From a checkpoint of a small mixture-of-experts model trained on Wikipedia.
Size: 16 layers, width 256, vocabulary 21690.
Training: a variant of Muon for the experts, 276M tokens, 7195 steps.
Below are experts of layer 5 (counted from 0) of a mixture-of-experts language model. Rows are named router (the router's row for the expert), down (a neuron's output weights, with its number) and show model dimensions 0-255. Each number is 500 + 40 x the weight over its row's rms, rounded and kept within 0 to 999. Numbers have three digits each.
After each expert's rows: "comes before" lists some tokens at least twice as common just after its tokens as in all text. This comes from a sample of Wikipedia text that the model never trained on. Tokens count by the router's weight.

# expert 13
router:534528477465559513479489502507489430532482506515495570482516476549448500467537504483538447492522481495469431430543400486451467481485494464487474618580492445552491531584475401461479521477527463531558514518518471514504503523415608479471491481461496492476472514424510467490510544537466543479498507448523474475494472490478467472515472457528509475452521545479483487484509453491493600485517569560451462506472510509523480518513465482463410528479485446549508548483418499467541544437503495526516470493461480504469540541423466464478439489550449509501503515504535589548518532592523562465475518521481484497450430487470535482468518508542439561554539430431515501476547525496518475509538429431528540513533385454491537509447481374530468469557440502554536501438538481438473495532467501
down0:450466472408561509508489511516461492524517559506479532446454541512405557523509513577513517531519482523532471451524539498517451467521498480545522495580427550474571483508469459544490393515484536468470422473452548464476536526452460591429534557467469554526468496500373507442470494547525475520526413491549491568535537498490489479470466541466520511495518477528493421523524489452507578525528447512501476545512484465421482473523566509485488531441582519467477513470511456554521489576558475492481538507432481459579436480572498499510495494452445449505451475420498474501505514568505536508479467611589486516542550458516528519411490508485496487459440544550482479558473498484514485485509483534568517511473455498497554452508565471540477462489548487494538486519476532478593511481480490
down1:454462492481445475530495527486502516513486571520572595506533539419436503530456509457520532473523479479542516474555483541475463502505521458508477455468526539501560508440441488390540499512520476451513524535516496460515459484533519568548584544518518477447466539496518527497490493559523520482423498485445506448595546540536518512463454553568535533471474421526518564514522546426497511485505514458425482494560459514510515544528480498489475526493561504516477480472501529516557520513536461561486567477532450401489547501480479456580494495584534466515512570524480529479452518512388551470506515494559502522466516564542453478518491502619542499504438547556484506548534509440522434590456564520527472437432555501418455543565507492522516476476563436450505521446470478507493468488498468
down2:501555497504535490499545502504447552493465486504482496440483567484542535494479436436510487502526473544441506509524480413407561517525509500466532496525521439497440487509580536466541478543483494566501493528529494499516453509443399485472479489479530489471468488523514494435487509528558466482571495376446487455497437452595559523492438538556500564503576421518442547429465471487530542450523457470549492493536432466538488579494493490468481445510474490489454496440513399482487540487574562546598502434475529493525480474433475587474455529525508596472486508423519501439495533470536463465512455477549506514551519467478527503497463443485491447512463590460470465528449498490526439505518578456512561516455518518537495495492548520481473490454521522567575552524458461485498491515502521
down3:482527399529503444577516507452449498562443492516494529483425525508486541506513540559515482499434466528483494500565540505482504483521615488474478434496478538494449487520451555527491532547489465424458552485599536432577558538457497507512415476569550564447482531527490481529471530496490497459522501512509538532603558487505481511520464464496529427526520519503436488497451532546510391573510584502486512499471490523570476464533395480459524517516543501487514414469510495553492468497534510452486479518478510507488418488516542507509515408543502433466468522402496495523569559467511479474524463430497517457516503482445563532451434492397488552512442492459484500439456559460490540458510449487461463486487500531525460463524527512505575503456515443456505511487531508517465551490541493
down4:546482525487530500478546508484512446542521496508489483417602472525540449464511520520547532462499525476529451536503501480468490483478467449459497442489445479502589504459558498552493532497479524414487419540511495546510471517568513565556572491537530482554579486529538558535519512491442589439518527509527532502490454506482529463502481455451508507518513494461533448548508474471532538506467510477529546534472484458504511432478527482538459486616538484493413562551545488482504535477430629473505481484499559464534540526533457512494522443428450565453533449491480472503600509521496437521505497488424559461523511436493497488568536490517507471466495520542456511482472456536567546447517438487465498499477391522495489547468453550563449522451434477519590532492487478470441525454591508
down5:484415474531551523475494569510515516500464563541481483559502451490482453477618498469534549600516562477442490491481524493506472468505540521437533481446557434560463524542412418432498501511500483571559517562480479485505449501530562487415538485516523465481467544568563513540479574497526481476527489510568484459495491531464528552551462509615527507469521545481517418460462495511636500480538476481513464518412505475495494487396494480432469447549468469533523549552520467513466510522497505588550510530507444553470501518475537520483418449545472566489520480552494491470460496543488451479480522488476544450513494488491455508441420478451517500490461500484436495519401464491478508516495491480539478453454542521427556497540462549506491482492546460514504567481507483492518548493531472
comes before: "|", "\n", "-", " ", " 0", "The"

# expert 15
router:531528567477490526492558488493499436503512498547523522434498545520408525457494571489473510505571504539506409549488474447461519525448489440516501473558531528551487542523473444409549554515566437569537424483478484541483533523491508540525494437538500508488464447475495515451389476563509434525435504552458484408543487473421481488556435511508503502487533517491438453461457485522470540508512527523459462514491555558493468486525459497446450587489514457463533576460444504507534457429376443406450474486510488482478479484462508472511463515463452469532478449542463573564461504541543572536473450518483472500465452511465527539483480489581450537492503468501499465495489481511523483542518481445584545530546421477459452463519503487538512499517432502473554482498525454461440498503532477
down0:495513463488517517538484499460467543548495510500439519517519510459471541505425477560472470520523518480509533482448535484465568531482542493460466479512480466525511480529443557525485500541481435476500479574539507468517489516449468521495572522457532454487489551565513540419583474446484447526446433509489482495493511490512462541498558483440506507444535483460494492558529553440534451501481566481478506489570428463519490448451463507515471482457460484480586515481601490474540525457475522486472462531517467450566427482435500468449495477488542441534462548550533499462519477553467517508442511476491534471540446449518486532512409525449472530574521455404452482495470461473487550479471560550592458451475535505489375548454544498515499517494510586490525484471468508457364421528435410
down1:541510544511435488511436511496548518584533496515412537476541481581478438488411495513461497530492481491465482446488493514518493495497549539381590574496469453457516474519474530531520481547569477446543596532474506524557461543480485569583536505578491431448446474530533576550533504509495490509519492483515554495511484519495445481535472527544592511490547532500512546457503486550427579507552498543521564535563515517519446532456501452507471484472501497481468514525518478467444504583488541529468502497428487498476477501514486494482509435539588531447524548513502542463549460481574495536527487533519461548541524473518424578515500476490455488494459510580514488433517502595450481536440478467475507577454539451478509454539442532566457428462535508508522503516483560555526481446462497
down2:498489537487510486556543532506461502513411555422542458480578593490467575485429490563488519478501540531468483547486506480492590507483544490469537522420490508418522518525473534496462536577501491436549513494485503521530546533525550550508460547487576449544477447433475500510492567485468525487567493524527456540519591471518472499433378550514515476469504508507445453538460464455479507474584483525481480466487491486601420422569496535494516486516422514542473541506495515530488602542433473474499517553520543428523509473511469456503519503454505516471504476410526512472535518524591422475490506469497469533445524432466462474494564573512542466457518532526492488527486517502480468448486486489495481456512468524454528517503457494560472483416543455463453511449490564434538518526442516
down3:588466446579515464511567469556517530481550496455498472553466509499496515475520552467482509535468521514509523585521470484550550483435483488516440504497489494496557539460518509503474562523463535505455481521412521536482450497518505493512538455460552481597432442515559497483494480494461410521557541441491472535449522520565477536510542403480514524469507533486427429547491500461474518557549577453446489449502536571489499571525548499487484501473512579558462573451546531521477483494412439483549464530565472508480548506519543506493492598488446434433517521553511538526502511497434525560596495498425532493478557510453532475526515587516500450448539456545448519488498488505472447537478478511480430602542508536489509525498432473503517447463499450479539524487515434517508513569530509
down4:484502475528448476483488500486493503501507413536504499551508479457523485476528515576557462492534468527499473486485497528488411489471506473520466498459514564520544482513464562509511496395524494519499491471511411535448498452503494511537537529457545467552465510551520469488591531457490417333441464415463379464510525493454504435501515508481465537561465463489468479453516443467519429529519484463493504524478567485514435488571495482505464581508480463499477514522473483441510472460533437527406475446484532475607495545459507511542536501535605560574525544512507537494470513460541506461484508571485556413531418540476446500499468529483518465487490530490502473504505502507442441524518493475450449608551487428531507496504489489517394508459509476517538488526521461501501543538494517
down5:553577504525522415489528446462507460510459460513496527484535487461483503443468533442462560404493530499420540463519497458484537484538481513463502503501568519472523462528530528480521533454513517472512435500466489403428558487497390479473496514529531474490493491513481511454500517537493486528477571570591472503510537464460469592444462529466522555497425476437483499506415519525487485495498499456503545459409492464487495453524508563462509507509486464517500522523551484537492578477449550510593503584518542497425555487505503539461510535492522450451456494471549537514598515447464448585497489489551497544520495497437582496533527415497506470527531471529561470492514500499486415512481484586491510484506460532520489481448544483558543446438535508491454557461502524533508465492360456
comes before: " |", "4", "5", "7", "2", "6"

# expert 12
router:478503503486518551521494520454566459521537472575474591542531505547420476470545424471567394429548482518436513494484479467449479490418443489517501578513443507484468533559465506458530473494556524592517508468491420444535497517417543456465425449505475480448494494462538506535485524565499487528474481548459488454485470555514541494517519522505564397490517501510478519492485500589529553511494515529450460462473482487511451515564480463592512461408506506487487500489434530596535527531491440510478495490451554525510521593507531514441423456537542545500519455526526571503538492510458527504487508551507485497511415461431564565520537451516448525484498473474453418503498496526430484533497480468554499492533463481478555527501520475503480436489443512503545484485542441518508476563564461
down4:552498472466459555467445590487464517488516545546518569548545476461518451511505482446487483497484441464524433478498544571472473541459480464496460434499523527472458482478511469500469543577416533436529476482521573583515511508514524513546446480541458486574510597524522444548437466511403560533549471519551502536499558520506547530505518525516523525421557529517443543479499447527509498523546462502515494523514554524521506517514488507439583557514489519474519464534450482491541523438644539536527519428486555462488587455447530536516486506493511536539447548437455529473626530510431464476532515484525484501547541485521444495514586470481483533509470534511487513482497526521503538509480505419513523537489541450479531523425559417450468495566463499474489486481465522450539463484564512
down5:413540516533463463544518502477465512481523517463483588511447522532529491446550451417465547474438481478571516444494466556505497467486524498420533541490490468459510519443477546555556499518502481540533556462575494493508470475515455432489468528552449492505541536570609473499531458519486434429429493543510441534461549525471499464583526581499480467536435498548496475537517494538467499473448476429479490535483540508507493496509475488548436442498436537477448426539493436407524422490468508531583543518436501490507434491438501511373428456546517524516550489428528469441537541464470498499512499559450514452533465486475545501475570490484493536493571448488533496504494450456526445476478459503525514489502505585520468460516464499463515477473521423525472467533472453493499447517552527
down6:501481482461548464479498519531499567464495446518485463476428500517439488528495450492512456518536532451530563462462489458444521439498550592428517564582470496487547515454546457442470485570495530550536527538517447454555500554541538431555489528579450551535489481523497532462413519483543548487541475477417568474437533524468454519496500471462540493463544481551490455478521491504534504530468518535608443557596527511530473474502569517516547470485439470527483528474502472480455521540516511511459477488539549553495478501510510549498454603516512541540523511531519497507528536522554465501564555497504556413529461515563511467503466438554518482548427527577500494491487460437393543525497457540538536585446548501519480569521480535475568531447526557496496495519480468449506515470456448
down7:537486490471511478556479502483495515497460452546533451507490509458467478518586546566518550499511399486522443500505454481493483438480515438468473452535477514421538547437420501481464488494539529512508521417508475557474554523521486462466495483417489461592485429515533495472487485483429504560549477501550473501533544509535527514474471536522512467497539447506560468431488511505484500593493489505527549519471537482403546527507508484543518587566483490550504570505485442413511571489520524431425519468484434484518582452524390444492530457479504439505507460432533485500540481464487444516460521484545495487476470460456487456514566462400448406490525559519509494507504475477413448496511543538504484546511509561461464526495489487479557553461494473469555509479460487418471501491586563
down8:476401435482555509470494464449576550535489484502485577484509512498476449498479519490426533584516493511532503539555537552510492550474509519467499536507430503538551490492455460506506498522446492486469482425483550514469506470556517570458437507500555519575498504460523508482418518469512592554526524494551501559537508435522472496514470504536501504474481565500438509482452492543501455488496495460548483571430615519451518577508475499574502495520516501459502527445496516492467519473508539573492459460443486512531524504456457464502496463506496554445435672504451544492418558533469542517527524501421514504464491482514563522477513439504482381439554492483495438549485448527507517495479506510489492498519458553493491545532416448508489448515437443559502512520490549543505462495402497
down9:456512504490417497532479473460440492481492538521457462484574544462486474510507502474482471539539483531527533535551504463541603486471510516505501430464529481536490522546441480488496480512530476491542528480520493515511482531529473416507477521583547542505467522489495530479471543525471520469501471497459491561595448473559531466500518512511464442520500478565521502407516578430523494534499459484495537492497482507498422414466537442504501511551574469588585523455416509503453506492555550569458539467555474496512556487502421510504435446501434468529551494565502483526538439415480497559479485538599533524465510566468427458490478473545479501481491539491467534548471466406478464474460438529531472535422491536416456528458588498524409495493515503455532482480425570518503521550488449
comes before: " the", " a", " be", " his", " an", " been"

# expert 11
router:449509564450579522505415488507513495579413449539456557470546496550469497517507564514546421490503518550484441493527503435517529443510446406517458568478470494509497500490510499440466499463542502540492580431537516512513527571439561447497524499524487481470423531430512489513521524531538485481410527475456466418546492503450530477459554442496548549449528514489506523516471507470530527498443566530492498478480494511476492457590437504565505481441561480594471567445467491574511491488525489531454504447448561501448491520453582485515484515466527501498501582488508556502451560507500461545457513564513492493435470495439522491463495506527435584509463459462499445476481485555492537475463407452545453476562474480490520490516497468502525427495467479544543515504576504423530514485556532
down3:481502490536479494447518514470448551515527500504472504513488453519508516488414458471512503513441501486462500539473452450563531483479538490553513543504510485442487476533462547488521440472523503559464552461460481549502454541451530465440538457469458499533563468512442570518536359485396571479366494534507508441550505527515455484454529476367456512489481564537529522523469543523489515497472479504513417500462475486541477503547517511497512508426369504540540511525521500508450549491462564522482463521549509483518494473507526463571521490445533533491545457460598479529532489490485454505452519488525487486508454547531435471467509469505537499438460513479587524477532522575450581482463533439563529509543497518485515533437533436588508503484473488484511508418526580464471540532468454
down4:470454560465466490519529551488480521485524476510433537511466514523439557545474461493550437487476529489487483441568525516525554555504519530479465528489464556461440412491484586564480557463486504467495538431512441518479463491596530485490518480546515462495556489436389511521485495437528562600471523507439538475507488438487484495494528495547541460476500522506538475498441537502482503526515454506481544523463450459461588573520535523491487545536520537513441506544507549563470482541508417472453500524459393544566509558476549515465498505503457507440477487516503452481572464538478554553530483435441434443471475473443459457553514483563505511558497529521467467568428444517515529467512493511485497473488499507474476574462511513461463493498563412574474514372484451497526538533503471
down5:494507553464474567453558543475480501477538477549537495519562488469497454557491540505489482503567464538496487542445488535570488436458493569419530585481415555477436541465435574507473496415449492625433534448513506492453583487519484548464512497588472532469533480558459513488536547511580514487463536494510496492515482573552446572518536441469510486456522527505556534410450547500525509516489504556454456487507503463445486493474540483495470462489464412483570511439543531520502499413579514592514517535519424538471451493474520488549524446531528525476489466501566470468514557509569475485534459442520463517428487461475514528509536492506478483549492474469547565493536485527463527445459495471533464496456477570521485602473530523517451512473522497516474539548525480487486475543527532
down6:446451542500458570482461531499513534545462558492529476565504499454500411442510501540477468505491510557486498503512535542514529469486440517539521473515472520533451477519503524499482472489476445490522529449535478559509500415482554431505446629509491532476558438608515558485495501600530531478496539560482572505537522480504532471488467483478519493448531491477476603494477484560541491548468492548530518539471469522527426516468511442495590558528482503472472486487449440447505461472587503448560459511555497470474514490509514465530518469494498513500490473550501447457509437372514515447445435458517424531527481454511520543543513437530526493491428468501508449457558537541528495495532540544522479433514601555513531428570512514495486399497460483429495477489532442491511506507582478
down7:441557511522538478469488504525542464474515435467478450436487530456470492426486498530493479529530478532535502495547518492529439571525483449497512455484535481544509504485539502515445506515491492462521476541530560489520509483456459449531432525481478568476414486622549568434531448500477470462554489516515522488517498579528483528432457508513565495468486427528462509436462480463430456501425495501446460510474594471541399500478548514510500529420485456536512391451446445480514484539536502546486475556498482457491533533486592510474526545513525546511522500457486498482437524447492477529543537440552541457536467526533459479524449521520476456461521412542482461539443587492567447535532476498527506515543634517515530464512595546480516528532499485457524485475541484520469522548411526
down8:478486494563464452510476492549527512404567479547532499578500430544396579539518501470565525485514480461517496485462460448588488489432444481493526517563496493597548427502488513464435521484548503451518486482532480412500475496518463428493467531442424551511443535499484504492458527454515479544511526464506546470495514498507528506510542480484553421520506511459479426491492534465506522529509492592498522490506583461495510501478541383515518479498481525523570538524525495543487549440506503512465566503424525504506544487522580458440482493530542478435481546472484465512498494530485588448496479506516398609517471495474515428504501490475459467518520417525507550515528500505523482428514576527462528421532525552486558499513493512479533557496489565530533552491536530441459453414545468
comes before: "\n", " The", "-", " In", " He", "|"

# expert 6
router:487520519454484506543478500524573501554491449507500560516551486565465437422511429492541431529533509448460436471527497470384526440516459468504486603524567518491465454562495488543521475504497464522596540525473482519505482508450496488526473498468484470462496510521507528553486571518476474464511540514514498592518552533490549486599543447440415527438523454505495555463502507504500586485486562567525487541506498582488514426529525478462504487494456429486478534471434552485550494455488441530471546497547538448521533526499480538519485507499476525553470574513461567570510531545503475420501441611445489475466514508467524473483515496510463581505515439471491493487523529555456546471520508459563494535542422407530519447421520522416479469543489479514530483492509415478493483487497497
down10:522505547425558461528486398546501531502469557461475497447480490455561511474573527522499538487572459567503462509444473556480517444460542496537497493490575516427487500415530539507545460491493558504465502540464454533507452515473412506452449539506566516446414449526490462481425536476509551432565546540452463495497515481419470506477545489590472454527481488502485483498481472485514513486476504551496545467555473559405455447476562514493435479512468475497475497534509424449453467515466450496569484460489520586503491448500587454540468438474489518502520470527541490452439449530504613438505546541531492539521512521473478576434583423489480537523462486526501449549459521506524442489484534488513503472494557495441517427497507508470544511533499457444465454528503547436514501498499474
down11:450557512530499526461490483505546470480510552539472446500500446478606529476582508440459492442551464493487501462478506492505553475460531455464503445529473523492474543501555498427525457530472481512522522471458496497492514532525497472523569418491494505477486527481498487464549496527506508478512514586542459448466448542471529503518552479461551481406444520511468456536501498418445579499524518490433556443603538489521435501471442512498456474433472449545513474494434549462478439514493451498587529561466580566534488454515521488519493451511433613550480499485456507436563485453486581480441519474454526478542481508495535521511508465568482529493445558464565439459440458430580528532434463519506497439513576511431446465520488450518505468483480490510502577454533507493555443488499515
down12:448499503496445475503495489523470435532498416542453486504590553458507478495506548457560551472506476494566509522435445522449469498444563490550452505494485425512438409549515473501508514498418457515498498471510461524435517524553492537478498487505485552448504522515512524503532490534460538497512561525553499481501539469463499524488523433448476537469495514459537514527550527498485563477488492526578554469531413509572459525511571440477432433507540413475496499502458502525534530457532470477494459566508482507474534524531540447480599513514556495470472546497419506523523562540598457458471574507500473508468476480404490432434576480446497488426524467502501528542505505471447486542475473488451462478413442535498514479572484540512569422557537479570510431452452431513517492537509434
down13:499534593497472541495566537456533540546522511462546504477556469506538511412476461546510544547488490452482496439492452505472534501493482458401538489533513470512537496482435512519556510512461399407511501497535576549527480516498451447456486561464507566500462457505493625514425491522511447474476525559552529440535475470440496525447446547481467493420468476524477480548537538468510482424462521499507480484533492463506493554450506514446430534532554447549463474493424468440479497435558499503478590534467522522422477480567551469540473570497515503497558516500481505534515577513482435496581554435537504542589587582527495508539482584523469528470523476519527516457525521476496548550502494521538492451517504455524504472549558460511480420466468474495500543512503515447477520485477503
down14:515479514513453446419487474534515448460498498502552518527466485517456515430551509520468499478507486451454511499426486479554473522549492447532576502530590513513469497475482551519560477511490501510528497425477501566507514434455530431508534474533485502493500491544428459468489432589564440470444516534525460414549517512506539512482460560500603527415449424460464500512518481471491447498483472486488521463518530473509514469523489525517415511513475482401503514549492489510528478529549418468501526551489453462475478504512444454509494498489446515509524530453539561459523538472488478581471644540515481430561480542504539528544433415499525495473447482403494522547487469466535490536526522543514539577601529495591489543489522554544511507444453541470508497428487457472509523539494565
down15:475515484498502478488463492483468570513469438460501538525499545521540443495467442464515534544465503537556517521482463536492551440452541519449427492513499481472534509586502434529467470482506489483465568483576486446524502514466462565504515541485478448543475582500442498492521382493485497537511518487482479568493431500493517481482465514476483471507427570431484541500402547488470493527494528487468500591535514513442476530489533479527514509469498470505516424527415552507511468494548440592539467457481549496513490546539507546546542595584532501527543554560518562579538484488485523502446479515498535456508512474482428457468486614441497463531525511481553488552510521534473477487525474546499499561502510477498492523504548538478447545568574511612546457460436410570493461416524486
comes before: " the", " and", " of", " in", " with", " for"

# expert 9
router:538529566376543475528496516462528517533494507529459497514518574495482473512543422546464467513506520471485531498557493470439509463493515380538474586513494506546482492580401508451533473564467500545530524525500443510506547503527562436598552466581462534520453498467536530525497513537501483547487559514481537534513571494460499484597546458498461484520517537506450517412448439463563581476490525540470426466385504557527512447542440494510481509500537490477523534509447469571558519464512473479542474453481528507535539494489513449489542435504441532487502469510491563539455501500520506565593470555493511489462451481483585550439474470516414516514528470462472468509521466549523513470525508444518506492562472445461485516481506438529530466505440489520524528511490486541553532528517424
down4:494521409421538483485527486404523478479471531583543480509532502550492561497542410525503485496552433550456558422602455500492498521510493524481470490496433550516505516509543482476530572568441512519511501538485516542480449470490507462483539464437448470439520502473512466424556510488506492505526544481427512550570437534451434546534501462426469508516506497441453573494453488532491578542454526473545448553500488555463542532556584487629490512502458551504554464458564568481517516497475481502507476518407525624468529435429568518509495486474475506527465505513507542408464484487525489528492476491566466494513506442533495506505537482412493508538420560491495497485531503530543511485468568516518514486569517440514479549469513512480531484477552511510537502511530531529509522542491505
down5:439536448488528561535473548556544529518545498609521471505442468502476472470457493466511514573511492432475518532471526495420448540416461546543437537495515544508461422465525489566530510505484524480510490568509501513501525526454496547512475499505431499553499467521500532523394476545493545532488475409589518493468500520520516532458493519448485506508549514507505457519500530475569530551470484501485519514440474513410585521532537540500397453446479441503482469478531471498488509488468554483526488553555479501435493486509493454564562500467563461501389533497474535474590524543519460513556487508485516526472536474564429501472459498541427491421516477497446537482487447603522499491481570492550498514556514492556497574504465535498479455443556534484512593471528493538457460567479575
down6:581523544514552556527498476568520480588518521488559448568511530460462438437616548473499496510410550469485537470500555530584544510508494419515535467433484453527486554542537507578496507562495526534528497509489520542534491496461482421560519543492474522526516440573487489519405492487477500487468521515538461461473495510520562447469446499446534497499485444533464479451498507521497488510429537416495550519451420554509545545462511461466505504465521507396536492544493469473504440516550459515534527472476566474500471540463532575566450548513485490507494548515499483465481511551512537491427512519493445498479468493478412508453526471499496477486475465538493446485578522508430481523464522528464425521559555482569481517478503409523530506551556556484531462552502492466534572493574430
down7:496435518475473508550514500433449607478476515427496520502473435445436598505453507428481518456508510513437493447539513544569514532438485586408512527515499528531471448485532498577512511433518483514586442517479493470487524489506516512472472485495497473491443484479495520498437498562507482458487512550552547418501461480509511542492559449514461510494562467518495467450456532477506609514573492538527530489536522507461549522525476465479497583545541536501480481507570425471460524541502517526448435483555541511535423427450480453509468447439492551457524505459559512549503513459510500533501479478463479538481482542566484554481517496461505490567576463516578573525490425445502468399442499468433545545480483455489460550488494481532445518539521511549553443491527523501412532471495489
down8:485582470511404503514496543474513464500523557496457453486512520467520409549506415466483492519474516501550477573481424457524473487437535473573534522504520488433530545491545529493542485485537471456495505521463536521521491500524472462519527435582500492497487527524528434564512558525492464488444592532499527394527389501521437503505488485489567415528436523470522520503484483467527503482461487502435456552479441556569508467513513436550535410505483495580443525465544497510477517497528462473496481530495433585420458450526482513500476518470454509524483463492488457443364512451498517543499511511470558471568490464463575538542508502427463486450495546447497553413498472572509554503542518488547527502548539547454469498530546498516446547493443477498528509528549446511446480501492522
down9:507486558511531514496479417550480460463473460481562425506485503475526558483427522480531483532482515456484489483413519492463507480558553557557529474567537525509466441500498548525462504451508498445532556525542543521446466476433493433555439549490515519458408481577526494451506507445473603505499531467447443545512540481489517513495483498533487487472545447507492422518514540404501524498505490557484500494552482512509524505524499490509483487527504453508495515418514491521466542502588433513456586477557503564515521526584484571441563528484472527545540418507510472512474463529546534592500532484519500448476544456494496453465511509537539490558483519543521571562457512531421532541439454440497497536471406418586546527560523479456541536514434537540476445489540542452516518485438508
comes before: " |", ")", "″N", "′", "2", " m"

# expert 7
router:455546536500510513493507456476517484539524480482487517542506505534517495524572531488564488534580504547511483539480489490440584487507491452503511487530581525496482540486491489524522460480474442526509480511464417459499525554401547460531501475448564500424514481502496496510497461542480499537531541540520467563499519525483601449517557449517504499532496533412522501507493503526490508551565516505457516523472436552500497484597470468550497517485492480490507469483466494484599458419407431456438515458487474442467463473486500441558490415499515494494524551454497538532547478537452452525492491514397474486469485433392541570436430453557437540522520476515438457493471419520463485509462492407596476520518447478531528503464491469502501470542402495536555472434507409463498549460503513
down0:545509460482478478421554491534408514592418529465438490461423477461426450556506555475492492525519503509488462502457494401453479494430485536402474491463520491469538483514562509479516487495516492500485533444504496536471517535540588465519572422457499505483494423541459545407510490523501517458488477469564550504459512491484456472531482470462466470546428463459541533507498542543555522492471498405493457452470482498418522485481490495419506530488486541473490523513510540496546538528479533474565517521472488539439474529403451522490471470516512491496557551429542565445539581537483528452469516562489416472520496553481462440491525536503439511464528533527468503501427533519486501483421512523436537392467486557494464514445518474547551489474494544483536502446516499493559543516576464
down1:443493455490503525490493550470517539472510518508459578485477566486503464486588424573497513543451457514569454521461556512456502501485489482450542535488487408448540515458479506537477481476462458521467483503474497475498530389496516509530531544388550515470458503511545548622546455494449511482449460444534510509562487530481504465526448515550388523457467479483446527500539455486546481530447520508439592490490503550508458496521502555480506443445547470559498528490483541479548488531471454485483518542485455462528479517493526516535471578481561473529500472478469513444501486426500422505437488501569526496530455443441582462464509507472501435505495511405500520537519463492494476498425464603498550539472439437463535494419500496521539492451541515516572537528478451436550546528463529
down2:540520498484443510447454482516449537561458482491453477514451472511478474502593520554485488537470425504429508562424452468487436547506572449522455526481580480465516500459552518425506540488564465427535498482425612508497504484539528449557489544528499521568519522494558442488432466595494419566380538453481521482578492536546608456518502427542526525484512470514570522450504526521524553456507504511468509527537572478468486510503500573506481505527479525501526591444524480496509514489445489487525494489558562491611536440460533470504522479464543505542458515472505474531504485461492527538534481516474467532417445503540490454464522519518482468423490527479502560547527523505500473548500560467553521528509475442502547442485476508525548459470547494527470564501533500566497475509462512
down3:441536548518506510488503427433459506544516510469477470450434521477496623514529508482492534539520529533543467487475456524494563518491441527476470406457541500506526540501553455521554442481452504591483429519510467503453502567515513553446512464442514498527464425446477503461504438546526529519540498479474511472433571500541460443510500470457483465469499493490528447499470505434447534525555438529447521496449405553494464500561495461549460540511529488510490464477567479478515524446491492447481468509439501467516511520501538432543545425481430513462498476522465523465511499563499513553492461491537449525428419497484535548479505543511521521491444528523589460594483541474562419512500448496495531507414453506543487477542459478559480541517395495501468415464571566497492570529448493
down4:506480504493528468481490484512524498559447445448530585528585565405546476358489498532493545459484460475532451506570483411530478540410538537508563547449521474432516620512520516428459470483522442529435472528459468466471589460503443528525490470534477424448547489581527532529480585521518506518483512491459531534498490401535474456493548465453457468474516407569444471476547502515521464455522462449461514482542528530483499519502500530513461517498443525530489598514489548498518471495428538521571519500485502519502470545520510551503487522495495536548454430524546456527518484458506480460549485492536520517524522472453559548506575515518550510441472536532506514497511446541549474507476584495536503457522515517455497480503513558520483519539489481490510529467575433539539492536446539
down5:450545487526498462505480505561475491387577517519538461449498537533485455444519443521499465509518515451466509601493512498517433504436453465418482490474570502492577527501445481483456485546554456495499515517493493520487372463516554503495448427482566469488480488597514587451519572484472555457442472488445549498516493514471492472508539515498524448494483472563484543420489515545546483450497459443487520496539503536543540490484503479440521467533542505495516508552521532487573518593408456534536480531467495497519494423510535514547442492467435543526541516466564472448510538592540494546477499492475446474495440466481486398477506520530517424500489529458424544527524567506454432524465493474525463533523419543525485463477537488520481513435502500515506478615538513528486458493512512
comes before: " of", " to", " in", " for", " with", " on"